From a checkpoint of a small mixture-of-experts model trained on Wikipedia.
Training: a variant of Adam for the experts, 738M tokens, 8049 steps.
Below are experts of layer 3 (counted from 0) of a mixture-of-experts language model. Rows are named router (the router's row for the expert), up (a neuron's input weights, with its number), down (a neuron's output weights, with its number) and show model dimensions 48-95. Each number is 128 + 24 x the weight over its row's rms, rounded and kept within 0 to 255. Numbers have three digits each.
Before each expert's rows: "comes after" lists some tokens at least twice as common just before its tokens as in all text. This comes from a sample of Wikipedia text that the model never trained on. Tokens count by the router's weight.

# expert 12
comes after: " of", " in", " and", "ed", " to", " is"
router:148123146103104134132102087114131077151154127100101128126106158118135098117119154109191116125123121076090155163139154147114141142126128170106127
up10:117106116166126106129146139131120167111118108105146123117134149101167135131160120096134141184141177128149113139125147099114116141124120159108112
down10:173155133113133176118111120118118122101115141161147093098118085087129123111128149106109125143107111158172121143100153132122160111134108143070103
up11:143125126109105144143079134156141121120104132136116133134134169130102095151116140101147113095135121083134127186105090140156157079122123121105151
down11:130088097157121109150108123171136157115133150108094134145140071086127151092140135111136136126102074147142093134107095130077135089144125134124135
up12:129101122105178107140108166094124177140140102115119124132145169105161101161163151113149157124142122107143136112116102158119186097103123140128147
down12:131096155155124179134141114113145133125157126111103132127090163137143122151089156123162155123153117111105122158118144152139143186137069153111138
up13:151129125103142110131160134082145101140110144097121113150158168129141112118175154139134114119127148112141111137140121117117129118143169102112182
down13:114091066110108094150161133142137085099113104095136107133181146098110162113101124118102161105127151114136144125136120146109088121133184085090103
up14:126134125110117129114130116114111121151135134124150125150135157188112115110162137158169164126117137111137164148115120121118102069090114126116111
down14:140128123133135157154142137094091083137140120109205156136128153140152138151128124133081085130119112125129129163139146145081133099155162135146132
up15:147116135130094115119112140155114094100131127118157160119144168164112110148193117104122084160139115163116155130103124058120109118124120155124156
down15:120118153122117146131103135129146151142100114117137163118146114136108141146122101142124117163147143151092144134139171144122147158132138135125174
up16:157114115127110120109134123153140124155141104122144125128147140142095134098135096148151163092125109103134095073164137122119122089092109098109136
down16:109121129154149138152136138168113142097135143156149143121150148142137147162126131155118134160094160139118151155137123185145150113104138102191097
up17:176112142146150125149130161145137154125087116111148100146134112180135145137136126115103174115112143180138139117133086147117121130120159111114140
down17:127102122150166136115136132104134108142122150122090109112129127114126131077099109104145146122133134141126135130186110175130076143147167077165133
up18:120117153091141104143086120126121157081112131131128162118117124127131107134196142136118114135142156136142136141155140138128160124136143137168175
down18:154097134133119089116113111128187152144140109121113133080159144131110122111130153117149144094146140129105154131177118149104111106139162130140122
up19:163121141107126101127153100154140097165129118132134129176133160190128108142149143150145191127093117116136114158135129155129134143118142076132110
down19:134101154159143133171105112093114121133135145148145119140115117148113166156121114118133086123151122132117090172112178159143171134116149131109082
up20:120126137123125159115124158119157169119098091142096159103144144117112119133130158127150130157136157118147071123134107127103110108129139128108176
down20:121139141106104112120112128101139109146137111162101117102166138120153132116103199113163117139119136112115098117133158124103069132142159101090155
up21:112126139106126113122177150129132115147152151099129099131120140121161102125139097110086163120127072151142097088119128115161138117173109120110098
down21:145132143140121113148140113157117122116147156123143123138121098117164136091116139151067093136139144138124129145167183111101104166129121159124079
up22:085116160120152135141133136148125106155133119114141133147113100122143127108164131151108095128157168123149156177107076156107109144155154140134139
down22:076089134133151140151145109104157086172117107155135099130140112157150142125131115164133157137146152152120149154110119109119101138109132142126127
up23:152143124126161129124136113125120157169101167138159168126117125146127124165144135163102088104090165157125152145157094129065116139118094084129145
down23:149114138162168120124102090132086126125125128169151170157132163164147126136130119148143101131104142144117159151129131108150135135085147123097137
up24:107140054150121111120121158162155130104110094128115152119112135122102175113131144166162117118068162132162141136132119141119168106112138149127095
down24:131135128124105105152104139118108146126123130153110151134170048140118137136141128160138178140152145119159124163159146161150150108113119117101086
up25:078135102132140127131120157128145115148152080112143102108127140090080098127142108122094112115107124099143153151122106136123098147163068082104100
down25:087121097138116170117113132134114130136116142120133121101087143132110138173158092160118116101140107081071117093120110105119124120122109082140110
up26:148133129172156119101110166072101131143115151106132144128119185160108065084136118112143092123146121142125123143114102093142149116134122119101127
down26:125131116169127128163102115123139136145100173081127111158158130108113151134139140151103126112142140130094146142149141169148103154103078133083133
up27:146120141148139108149161144117092101127107100106192105095132093102139115082153133115132142126086135138137109123119154065155119132161154138171139
down27:168132137108123116147214139115141068117101101101144146105108103087134139123121176082115140111135143134095142112159156135116086152149157131153121
up28:117109138118182136158138143132116107149132096110163153175102149135123139124119065110123096124116094093143150151100114161109130159107107144133168
down28:137108088116175132135157076100105099136150135145124147125120130147157126137132225101122142133101114172167122104106124117159149147148110104142141
up29:151145131109122124150159101126137146147126116119152128158059129178137131133132102126138132093106092149140120144093114137136137172121106151125144
down29:125095125066103092155148087092140118188110107084126106146091104108170114125112162133132137145150109134124160094141091152131090155115139138142139
up30:150124137113150109109160181089140114166102107155153110166157104143160090136173132113126127115121137136113107147108102107110152141098143113144117
down30:077116115172133142136138138157117128125128128151170170133156149139131084105148129125124092158098120098127106123107114126110151128150110145139082
up31:150145134128157158165135140131138200123124118146191141099098099131094105158122120115121125090053140154123112137129125121127129129135132100130129
down31:142112119115118115137144095147139129129141131143143133144126123107095149099084134111103131095093098103153124103143146111136102109132111130175113
up32:102109160130087145114143155129114114132147137131112141149148137111104135172141072102144138152113163079118142132130184142217169146121111108165138
down32:137152131134113143141117151163133143072081131131083141084115120126114112099143134157105149103095130134141125107136136114106115149111086135113142
up33:174115135119128122175170129171137154102086119104190117147107154147089077138154098115135152142113078164130118146146146134114131110154162090107161
down33:128120117090130103111132123136185098111087157134182163154115136118119139108118120075119143120133105161155135099196139102125100159157129101134129
up34:118093131132146159093168121107087140131153089142149200120127130119161120112137146101111177123118110117118190124106156115129184103130137164149138
down34:156127094152121097165169126104120096134149113136153133125102113140062170126129117095129090098150089123123140128116178134096110156134107157135122
up35:156156148104098123158157128157142113161091114118115125105148169169107091095140146150146106131120171098162139164111111169092122119132147101142100
down35:128160144138112110165134106108150110102108120129129120150129166118152115131081116110110130135102139145134132172118118125113083130148154095138065
up36:135108075126104120176141152120134132093129133150145146095115109120116120110129140146151164143150123151134094149132134077120123115130128164117116
down36:160110145163109127178099100119128109116136136112156131120119090134114129090125208096124118144173130113118159118164124150075090146127105161092080
up37:129129083130125130145138173125157181137122183119092122108100123128142102133127102118143128134087127147139131134093052148123121136142122124155134
down37:109132090115089106141125132143142161111121154095140134116121101144124113173125119108110117101129159113150125063091166141093126133101125175193147
up38:116126138118110128113094142162137132113111099084131079145138170114131124125144111103127148141160156097141121077138152132142179066172132103118110
down38:079101109119067144141137148136095123111135201116125131124120082128136140116107164124147121106099100149119089127112104116115141140107132120128113
up39:124161139127158130169136142114068166110157108107115125146132124128143131120143119135097132118138114102141100109094153175133168127131146062189111
down39:109083140113100117139139145150116155131138132119073141144140140106140157142107154159076142126173123115143146104103148162115112133129158099104097
up40:106110138131100159105095160158148130087170132166152108159107130139145151135145101151129113151155124151148146157133132134135136109178159159123112
down40:086125103139125156105131086090153104155160157164093137095126106129138179120131165133106138150130176112118165113138152143122134115133132132138128
up41:124177113141155137153139141125119131126122092171144121139126137136099115144136146185139103113122126186190102134139115116164131090148146120154117
down41:104150113123115124155109126126129131104128137130103124103102092113122159138133171110145185126113136151168160155104171101159116129144103121157120
up42:155124120141126134143125112127100131123114085116119145171086128113113137165141105130156125126108128138144142105082116120149146150156131168135128
down42:130119119107118111128113135116140124111116120109117146127124079078117116140141131099112136138146086134142156114136087188096115123132145128125090
up43:134113122148065129111111153150172113128145142109158103117162195085136139172142107128140109130128105087133129165111141153153162111146091141109117
down43:114097152177083136138093095125111135130145123144139128111111125121183144090138136072118107153146087175168142169096128126113139113140133106153163
up44:138131137195126105108114116090140138099166128123104152106145110129118134133173137130168159160127139108139109097110146093115166061178090148155128
down44:140136160129057120120081137136148125129137164160109120094152087127113178112133189130142156110159145118116157139133125129086153135136107131105112
up45:110130130117125136124156142111138133142174130155094119164111116147107107136150107174173099117126079175159159144146138142148128084113134139136166
down45:133133124092119146120132118125124091135135123135070105144129095114114140149124169114127149138136135089115160116097192146143119109148156139135144
up46:112156142097112137118189138121132112104156103116138102128087145137144129150170140131138126136144127131160128165136103120096126099179134143165117
down46:129132112116072164151119122119143074134122138126080128118096128107150200111113137124130139126112143138162153137143150144116101119135120116173137
up47:108169158131134124104176135133109110151139169120140122140119136152144105164126151141108166114084095132135139109128145121167134095141101118120095
down47:132117173113094111104180141076126097153141130131109130130141147144141138108117122097091090124094128085075154154123181129169098172163136151185104
up48:106160148110146141110130143135141081102180140126125107121129180120101127116135134098147124133152109159129121146184077091131112121185117129164156
down48:120106113133102172132141120142111118135104153144102135113147137099129096107142145139116145118124146144076118151092119129128131108082106150130106
up49:153161130098123117106124113146127135134131120125154094103111117163139146126135140195114081084095136169112143180156111164100106128134100123127107
down49:109129100185164134131121113121092144112141106098184111084158109123120143114087172120123101134071111127146111125085150124117138145117161117095133
up50:105163105095115129099102100093162131113077087172127156119133130104133147161103178128138116116136120103127147177120115177141110161157064145123126
down50:156112114185155144105173122145122133097116123157121177137145150143130139143129134095144118152095116130097130129131139196165159101133116110133136
up51:141120149130115141085126101101126132086088121122140127163109189119147106133127097176148172141147101115114103109135127131085138136138164150156127
down51:155086154122136115069104124151140118107076113140129128130134144148154130101086116140163173142180133115120101125179159143124119119148177117177116
up52:118169145146165135138122123126119103144142102115101103140161123149130082157103131118113118146150108150122140155133111096067122099084169109149152
down52:112167153170092157135156158135123107156106133111115170107120161124125111158120159122151094121140166145134119122110131144132115159134141139118166

# expert 7
comes after: "\n", " |", ".", ")", "===", "=="
router:180162070174128127155102140124093099130078099140119147141161141129171120095109135129091116088086134137123159069121136106140131172140137117153127
up10:150066112125139163174116156143096147132108124161127217139135194148112139151100116113128105135189158096132101119158149105113170180124147148113125
down10:153088172129168162102153129134091137105154133112140122126150128141072130150146128135124140144128085135130103133157119151136105127126082159098101
up11:130163153152111105111100116131120120122125139099080143141120119135096114130146079101154115104139105144121105142107152110175107134077125131137080
down11:112140127145102079144117107148129157157141160114125141124102108139102137125127167121150091143097161139063131130204158118163103130119090138116109
up12:094167122149148098159089095117148138133165121072162120114088116084153111098154165123153087113115128137119131110126119149139136144122131142129097
down12:148113117131116099116118125135147167115134099146128121142136132099173117159104127123167140149100153118116150126108122077172120094109113168156171
up13:087098137124134098123123140122126143128182120144140131121113135147122130103141138160134087091125117200152129134095117121166128175130125111111096
down13:102170121142092102111117142122102151129137123125136093160141157162096143132140154109140105108148125140127137135080114103112143157088087092153131
up14:117125100088124198165161145121128135156150121150091101142129107108101091120121139110121149159134099136135089125142127135114144111087111135143123
down14:145100159116121112148149106124127159185148122122113061126148133085129116138095125131159107139119131142128102169133127140179154113117122125129102
up15:119119134144114128100136209160145168094131130158158121099107103130112122112130154158118122097118114137108151129103140178152147133136113119154092
down15:121143131147098093106141151135135150123119102103111101132123093181122132088138117097133114141135146129111130123180141103150170148070141159133093
up16:134110109091112170148094120122150100125149140113134103121146121095103089154152144127144203153087166101111126097147104152142150124138131087118147
down16:153131121094184113108146153125144112102151173098190149136082090123149124168128173134142111142119092176126177102110174109155124109145151093129115
up17:100125109147087136178154129075151132081087128161177168097158108111104148135127106136122094146146142104145115110114081143122136114150165171165101
down17:142112159152107132089125154134114124094099134140133107103136150093100110123135115126107103149170128101136167103102115161140124175135080119156136
up18:112126130144193139140106075112114128119191141118147129080116102132132118120132136145125118143114135153138075106129155117139094125168162136172165
down18:141085135100126147112173093136135128123152100113158161190137122122120128127128132138124135135090137090155097144132149090136124095138121176178126
up19:123126151130136150145158143177090098131156077152164115119141177175123122111137110138110146144089108148156069115117145114125116117148135138140077
down19:171141127133111164171154121144120152105137088129118120108183124171147145177160077121122153137152157133123131128140173109100156116088109149105125
up20:147105096154130127127147143166117138130166145138183088089127089118078097130123139112120087144130139122157126131112144128148112172111145130167122
down20:120147133110108129086103107125103126133103175107094142130118146110139128151106129112117137155128159093074121098156128140159106115119177119101153
up21:108131104104170119139156111137115147115133159136103118133089140124163089114154118124123153147139112120152158113107090150189119134094150135140133
down21:146108122144130126154141130107116163084115164141113152116123172125193146159124136153127123144138157117103144104150115160124156098134167113138105
up22:145096103121093173136175116167153111079141142141069114167105149122165126109094123135152139129105138164131143163102140155135165146121165123123152
down22:128127172135130141107144115175126111138133120086097115147133118131148118147154107160096162114161159158068087154152136138118111088141101149084124
up23:107119135118110163179152128113148134118115203178171150152152119121125070100137083171121141132120111079138138162127137115145136121138144113129134
down23:140109141091134128078140123098136146112098155101109115133197137093103110117118101170101121149111156149131132137094131129084117093139117122146184
up24:084156118146173130164110182128110123134158134118124132142121127122157142143144104118135164100137161129118143140120126110129148126141153080204136
down24:131127142118130106110162133138094083180128105098127139090114123109098111102172143111157120166127095149154108140118166112153108151153149085103116
up25:151104116111093141137119134135127117119117154103078171146101147123128150120118144156188137148095116147136100126114095094136137164096144132148119
down25:126092126137108114093144132147175154101131126141131123084104164138104118129106123162147125121121109114129187138111145128119104162079136124138172
up26:148130153133161101148147104125138137140164112117188084118093107139129123142143123168103130134134115148121168169132161102104106118151135144114123
down26:155149161138124116159088094054101137111128109146145122158095110125124148162123138103097122162122138147132155141114134107119143127147142122150135
up27:126106119116094118139151120147138104131113150102124113122120125144126142156126150173155096131153099113112158112100176124114132103150116124171114
down27:107148128103126148109133120116147119087127120086119140123138199161101162110126158149156133103125120095166120155138132149152098084183136184148147
up28:174110103164157128121142117155151124132120127138163127187150100161137140128143084124138132137100081161131148153105160106116162134124125185138104
down28:147148099115152119113122149104179131128130132132120086098132130124157159090103105101111163113146147097130094159087121131140118156123098120173065
up29:111113084112134148136132115126163160164138122089175140148088166179114139113122164129133129146072106125135134114141105102123147150107124103078118
down29:088143187146141134096156118113167106143122103110118106117104112169142142105122130110114142135105131121146149142113127124087136145154125138136117
up30:130137141107104180123148129106172092119120145142139093130102135114154123117112129159131143147136149138114112105137161114159109104130146092128116
down30:142150141130121125141153155147132119079133156087146132166132159138111130090129124147136130102142118135091150139133091188114166107117137173106119
up31:123112126141176143139146156148167123134094139103134148096089141156130111100102117098136116091138126113135128148126082100108141104160118138118151
down31:145107114132086109135105147133144086197107105074127125139095123155125097143114088173116109095122158149138096159135092135119115133133099101100151
up32:150134136113113110115117114123120114131098157119129154139152156128113145142114116109134122127135114132144148163131122101134116123172142171155156
down32:118116100117156128094092102155122134143089159123109088133127116106135119117149113089101147076154165065094072112140131137164146078137130145164149
up33:124160100097091130124095086093116100148129127154160123116122170171101153132123080171142096097120129123140150149128113112087136121118108128132138
down33:134094156121089068147130093123090126136145166169107133135128118105142159112123121118090105152129127157148128087110147098143098154094158133132128
up34:135137123086147108141118129143114146145153141128136131115142106150132134124137096156132140113118128091145120196108137150179117116117152092167156
down34:129134146117102159099089152136146153175136124105071139129138120092139130119145099114136151196124091103143189135097134157123136115111098144142149
up35:136109124099111101131110107136097168127183131130090122117124125130115146136120119132149106087115105102144149084131122103073145091117126091139152
down35:151131098135132110169137131151115178112146135153139106125134104151145086113143126111104120144109138113095112074145079173095144103125122170121170
up36:135139124075125153133104114112146120111119134160106111153130131136094151122123144114138131107102135107132129129139123090071142105115140112112142
down36:096137084097135114156160108113144111145138178137105132111153127155159112101103177145099146141127109121127110070130146105095109109172120112173119
up37:152147134139126098134123160107117146109139104121113153151115089104130150177140118153151137109134118052117117158097129142159151130129124132129099
down37:124119116201138140131130144131076133138132106107146133123141116159110091141149168136147151116148137117122128154132121150147071139153085112110115
up38:098117100107200118156174139135122137134111153117120131154136128136139119133158129159154135139104144142128145139125109110137143131164121088126132
down38:120065115111128081086125128169130062131113121113092092187144123127177098143153162161136094134125135135165136153136131132116103090115105106136089
up39:131111126146098082157130166127158070108102134131134153136137157141125115150149116150107100168115120143117109155120150105125153087118184183146117
down39:139130130122151108109151142140138101155128148111159118116123136128126123164115078105137099160092121140086078131109179120131118102157123112099138
up40:136123141110152139135111108105115104156123130098113118144156095123127126117162146093118106128084095172167152143113127131113187114096094131114103
down40:113109181128158146101075110164103140124136171170111097142140094119135095104125131078125130113149123128172106110150149113125108125146155141176115
up41:084104121135105123150124167143118099140115153155124140158113169149104101112176127173153108111126128135128155106075103160102133123133127092140147
down41:104050119102148119121123122184109089130099166122098113163114136134169105109156137153147094128120122111146140136117144124086136107072131110139109
up42:124134145138106127129124163168138085088138080156172108127138133110122093154135117131115126108151136125143164139098175119133177133152142133126161
down42:130127153118127123112126167130131130150146119138072178140122125129136165121103140110131076141124127156148184141161133077150101135082107120150128
up43:115122085140144165112135128147149129079170100176106164099086106099157123114121100112130145121156094119157151106125114148167118111098112162129131
down43:124118089101143111127125116131143097121086120116106141114120122139136131096111096086141153082159088109097161144136127146152127142084117120171162
up44:153122150031130126117138103136127152135141147086130108130141150172131157128112130122110125161126114132123140107113145114118137118129182124150189
down44:138160133091140169121076105175134161100115117114174157112103129131169172110111150143128173130117097142108091140148125146141107162125141123101140
up45:151092103173138128124109139185129116119151093155116103112157121103139157116131163116110088139086113109158125093141134145128138084121125141116147
down45:190140089125098134135146140177148108096104136159111137147125134139107135161139129165091124129107120088137092129099128148117134083156100143136121
up46:110088139086119160188115105113154126107128143068132105140132134137134154173135085103114146087082123155154128101079134119125114120147134141156147
down46:053160157108131094148121121141107139147098100148113129115148145137128120131118140072110146118152139089107132101161142120124119148159155144172146
up47:159140112106155174141150138101128139125126103170162138176144128127126096148158102100116134149123169136122081121078158072117143107108158095112131
down47:102147123157116173113168140116089136102106121141106131116139117128159130098121140112104154139147126106153130089084178147127140120111145113123135
up48:106113138120083132147114152179152144155152116170147155141133090139072143089131081158134116160128126152158161122139151125116118138114161130146103
down48:123130116142146091137050160151174124174111126139124115097138104114115098136129071134113148114119145177139195089160136158162118146136140114127152
up49:122099129130139143121145129118139112140129084084138109147156141149136127140107097160118096166089119132141138107123144155123119118134126107135108
down49:143076141132082127097136121134114123165168134071134177110123078116150122114126140162154138176120140133117123134139127142113123151120129064182105
up50:143101099094083139161137098158138092128119129131115171152098103112092141129140097116090112126135157112109099163166126160119180126077082159086111
down50:121110096170121134122148101171125090158161128121117155110101125144075144136147138084102145140107088138107149153164167095076112137110132175185101
up51:104122128114121185203143126103116131115117144105152114146077136077112105101108090113116146134110156080152136129121126112128110115111145139141079
down51:120147114130139072153150107144112146116144104142105130165136143149136135163145089090178149158122114136094157138103153109130162090113141151114125
up52:118135131120143120136126147140147137095156157126135106152085113187115151130153109125130138125071106176131116112087173142138137142165127131119104
down52:144097152092099130154114125141138133085143093132138152098085133149198098137087116160117152158125143138159127131124150171166130128142140105117086

# expert 8
comes after: " |", "\n", ";", "|", "°", ":"
router:126108107115161144151163138129116120132182143140067123104119109129110122106120102140112134141110115140146076133141127149149108172159145080146112
up0:102146117144153077133137156163122123118130135154154141144095138130104112106119123162126156110119111118161101114112147099122105092145164149106132
down0:101097134153113102122128132123146138152116149135124155115126120126131078130116126135089138155129168142123092123138158121140095153143129111113134
up1:108102088146134119133132108121116122124148149132102119138116138127118127113119118105139140129128134103136147112149151139112140120088118158139173
down1:104127160093144117118141147150127110127175133127101119166164103144115094156121136167103131135131140148126129176159081178164117097132145109110177
up2:094117095148157102137157135160168153124149132090124084125116113138179131127111087175124100122110160133143142149110155147147123149119110188083114
down2:124085145086133123170098129134131114147135160108190128123109173130129133171138100128082115119164147097127082114153114129126149086102129132123139
up3:163133150157087153162124134122104142168149115146082094136140127138118140139153106111099134108108182116128170148110133124135141123128113133107150
down3:140129096130122113131187078092089162150133140119117156085132128120138109098125109157101117098099114091103123117155152100128154121189115122107140
up4:134146164130135131105161104164078128142119139089106105131122122136142110138157125119133116140141146171134154116144134109085140147097107137183150
down4:161140099160176117125123148137150152115134131164112150134117137105094115146107092148140093106102128147159142113109102133120121132103113113151164
up5:090139113130099118150074111127139134145142122101131142119086140086141128112114120144112086162075148105138122115105123164126141157112161159182126
down5:100109127137143137097105134151114161186159125122136095181096109140139127160096125076113112132125153106150104125081176139115116127124095104130095
up6:144145118130098079149143121111139104116123084143099140135119091091102121154107149150162120104126162114138139127106128152175140103133133134145186
down6:138119149095123147086171129143138110107122151105124098112136133123179094128129155111115125136151127127114126080145147126127118144103151146132132
up7:098121141098169081116104118134134143098141114139153136126087129098158160134124119118090121156113176163139101139097169131159138136128102108123133
down7:052117144128115096092118110148193145075130124094176067162138139136116126084153102106106102157111140156141140079120093145155117149151097117118095
up8:108132103099071131135131125154074085153114116139094108122127149109113157132129103154151150087088143098120128125129121108100136119063150113155151
down8:091151133071167163135124152132136092188128151123118144160133108148090183102105136142136157104105099129157120127119127139116132113157115115151126
up9:130142105088124114109098140091179149147105133115091122129073120149189165100104123121146154064103148090125117188111170156143106098137132106176089
down9:107128134164100113123110088147141093092103106102099142139130143156168112106103120096073145164099107090115147164120127133172121075124175115144127
up10:133137135110151193120077130160134110121109130112136144156108117108113123112129107191083108109151102152141124165082164174140147167096157100183168
down10:144110132129147129083164157104126096106142151128151109179105140126118132139146142100106079114120110123116124128175143106123144084133153131104127
up11:117120146171116108135141128148137114086137137094104132163069134099169096120141123116171095142110122159161134114133106161111124113111098115140140
down11:132161134134120143125141112155134123088127104108113159129131086102138131113118147124118160100125136103115113124141101113168131192112110156107089
up12:152130084118136118138092141137133083126118101098171129143129132094116131128141110130107190132115120101112092107097121118116159156103107141059133
down12:115095085108121161120101119152152118147144148086169108091108129129104167096114145090087097132119089142093133107132138166121090175171135141126193
up13:140114140121136088144110175108103150136156137110138118119131152069150131132132169164134135150140136141130135092143081076153085141134143102103155
down13:142082118171120143142121131135142134100139124149123161161114120096114109144120123151147128110119136132173156126153083069140118136113122162099117
up14:093125132140127093121102124125153101135110110081121121124162147137182111154121060101131115117131084096141134146155104129097122162124094112100113
down14:107145108109079128124119159123119129154119079125122101131145076113151121156123148133121118125127123180120164140129102123123125127133094116142093
up15:157167167126125074087090101093141143099082115142154145101154154151130126124164080156138150110120077156119123137120120114116112136146122138114119
down15:144145142099114107129058092127166176132075124133122115156169095159119133117128119102113140090143125131099141100169101126120124134172121118102074
up16:175163127120116141136136167126114132139130168083114135073102121125135105084123156153135137117137125174190110134150123144166101155123143139157121
down16:156114162144145117082118144148158144113092112167107119168134135125131167147141104075117126107165139150111128139131096161082162123090087140134137
up17:147140111065118122112145149172135133100132066112118122122080173086151100113117145113108114118152074108128185095098095116114172105132166125116132
down17:119118139109154177139098146134123145129147114129129140121105138151117108139125109126134130101125133166110100093110089073166110141131149145182148
up18:151115185106096136098148164180129118098111098126165143102135184133121171117141120135172142129109092116141142150110163100110114151147156107129127
down18:139120148084107146094161123090137112151145102135143173110102174117119099119136158137174120130109145153157130109141176115129097132168152113138164
up19:127117112169098139132090134122154164097123123149128145119096132119133151116147099113143163072099152073143114095136132162116106072133134154156133
down19:143112133128096137131128122135121167149095097139107154084149128138149128112149116131097171096193179121128095096122118175117125107123133092125186
up20:100186168116132164119097164096128164113090094131103132135115118123154119146119105152144135114160134080111138116181144098179160115168116129166120
down20:146137159145148117149130170167108127149105126155152120120099137142131147101095121091174161090186094110109178163150097149108130109144162116140121
up21:098136126132143164165124117152158113133090093092121071118130141156097123155113166143131069072123089131136181142121121140109136137138119102102115
down21:112076110128125102179115097145109123108139171132099141132129123081107140156113129132117119111103138135136116132174128106143159086140111144115111
up22:137132182159095099154103145101119080134160159109140113139165096136104184126128106121154126122150137121151178143126104104102155151160121097109125
down22:160132133125128081127124157145138155106161114073144111123131105105136092147117143133081128090106140072090144142135149149095087110122124136110160
up23:091110206113107107113158176190114133165161153156147080128174123162156121101145131142099119128149150124112109095090142143151106143149132133109119
down23:120113131156096080172088114124120101114128123127153128143154110180107137166128136119106091156119126129122135107087140140138108093139124132141120
up24:137111132082100159195108124126142092154111165108154086147132098119103129128129126138166119101141134103117123115094108150115107111169121118139139
down24:127136087100131156138144083116139104129109142089144154112083132111085147114149118110161154090164152108125111164114175126162182114118145106162118
up25:091166062154080095139131145116145172113193127151120115177158087129151145122128110086112119131137126131175140132119093140173122118135089112106126
down25:121197132141088110145105145101149150112175134122106149114148145139139124134139119126152164084146115107116124100172111126162116061117127126138099
up26:172124126150091149164120102200147168146146152119121099105162160125162166133133118138111097122124151112126124134129119171121162152132104134137146
down26:133130133134140136111130122149146147167156095116104134097146168148141134125122120145136116126144122119092135143157109120164131081110157116137147
up27:123150139102094132121109121118103131116137145083084088176114118150138074083102108166175100142142146095125102173128126120118147130161113092171135
down27:121091131146098131121085123110133112143115092090102113157100115139081154141165125134134122123154164145143162134091136143131139111153093141159138
up28:090164122112098098121121141137147119139084080091123101160117123113106091141139098159134169093098118110105097146097157122098164102133091093165105
down28:168113113092124136120101147140081127134134126112137072114160143166139160120129179126090116171118099116110131131121108128130127155134142118117119
up29:102143112131175189111153109122118094088118092114069145104117116172129086125134105111138137124120127139178111094093122120109107141099147141152112
down29:162140125112147158105089131131115095124098134109085137145151126160153110152128077124093118120128131098133092172104113144143147167112069093124145
up30:154127124096148127157128101133116115111146107124145133085139145138150108123154123150139163109110115082130115145138132131161143138159122122151148
down30:160120129093151126113119122118141191139088091169153141114148070181159123092145093140112162087131108128139154097181105127127106170177140131144119
up31:178115101130112117142120121143137125125163101180119133107145132068151125124141148160140160163124140096118144118132075125141193120128130129143151
down31:110137106141088103137147135130154130156123115126106138073140144100129102116152142101156148151128133147122130102141077076168119126119106118134137
up32:118120151148155163149142107130102139135146135099151104111100154129168140103160151135117113132119094158129107096109101142100163122149143162149155
down32:105156088110070108147121136143145119127134119122128126126130122126122191133104150174127144140126126144148140109149138131131100155162170116165104
up33:107136121128136092128106169105148153147126119152132149198162136136118156171138104120125113098140140110120119175108108167161143138106108127120158
down33:119117120157136069131140158111147149199165135133093120115143106095132116160166116119112152157139105168101081134172120125139088110137118142117140
up34:152109151081088094121145137122161129155094091132121108165136095071106135122132119144124109158140138131138130097093090127117121110150122163118106
down34:166135126128125098101117102113145106143118114077105130121143155102111087102152162155141147137130124150141168132142071139138109134131142145128104
up35:142101113173159159158149130125151106081145111084111128123133103150163095094103085107092115136133106138129162120086109114155110115144153120153086
down35:092120102144151119130118172110164109100131104137139121145146086157115092154123107150140168110139122145122187134145058148157125108128112135120109
up36:104144118135131104170151150123114145092162152118146088126105160132122141166131102157126125138122103104144089187079164149142122134099147111128122
down36:095130128100153109122099153135117193145121113134162135130116185142140128113102140122141096145106083167135141150105164092095096135134117100179144
up37:124129144118111149073140162162093167130115116150113128122141152130114136179126143130172192171120132147157132133145127137109131125142104115143141
down37:171142147134140147063131143134120170115089164158111141121143142177131138142110140133159123128117125126130097140162129127152136135125085081099118
up38:148118124144086117133116125156124092095137135157122166103094139101153090104126134099161121123105109126142113125140110139103103075127164114131147
down38:151125114144122119124130101122148098129119115136112149109151074132117118134129099074116142123130117102167115109108125120101138144167139151128162
up39:118133139125127090087092163135112110092142163095123134168160136113142140153159095106121117116113148144116158136088106121153123134143090107149101
down39:146144144122111105142107098130128137082104138134174096181162140126149154131139147126115139131115102132127121143142143106133121119148113162136143
up40:141135152130145102130150134118089108134119160075149124121139110164085105100156130139129123139138138147156117154132156133174097144164118105135112
down40:140186176143120128159112149122139121120129165123129133166124111156135150132128101092098128152132137134091107136090124114121175144129108128083126
up41:150132101103151097194128101101129092138097148136116115115107095180131064109135149147159114125101126154108124139121126164166107131114135081098123
down41:107139139139141168124133066096156154131119186132144137131129172205172134127160137141129123157113102120162148134155121122071101153122140155164138
up42:152129137130157163132141112149109087086146121151170129143129128111150144119149130135121140104089107140121136137138154118088117112120144092120126
down42:155103118136155127094126131123115135094129119143121116164147118127127157109136137112129167147121105175109175114136103152145174111114140119118124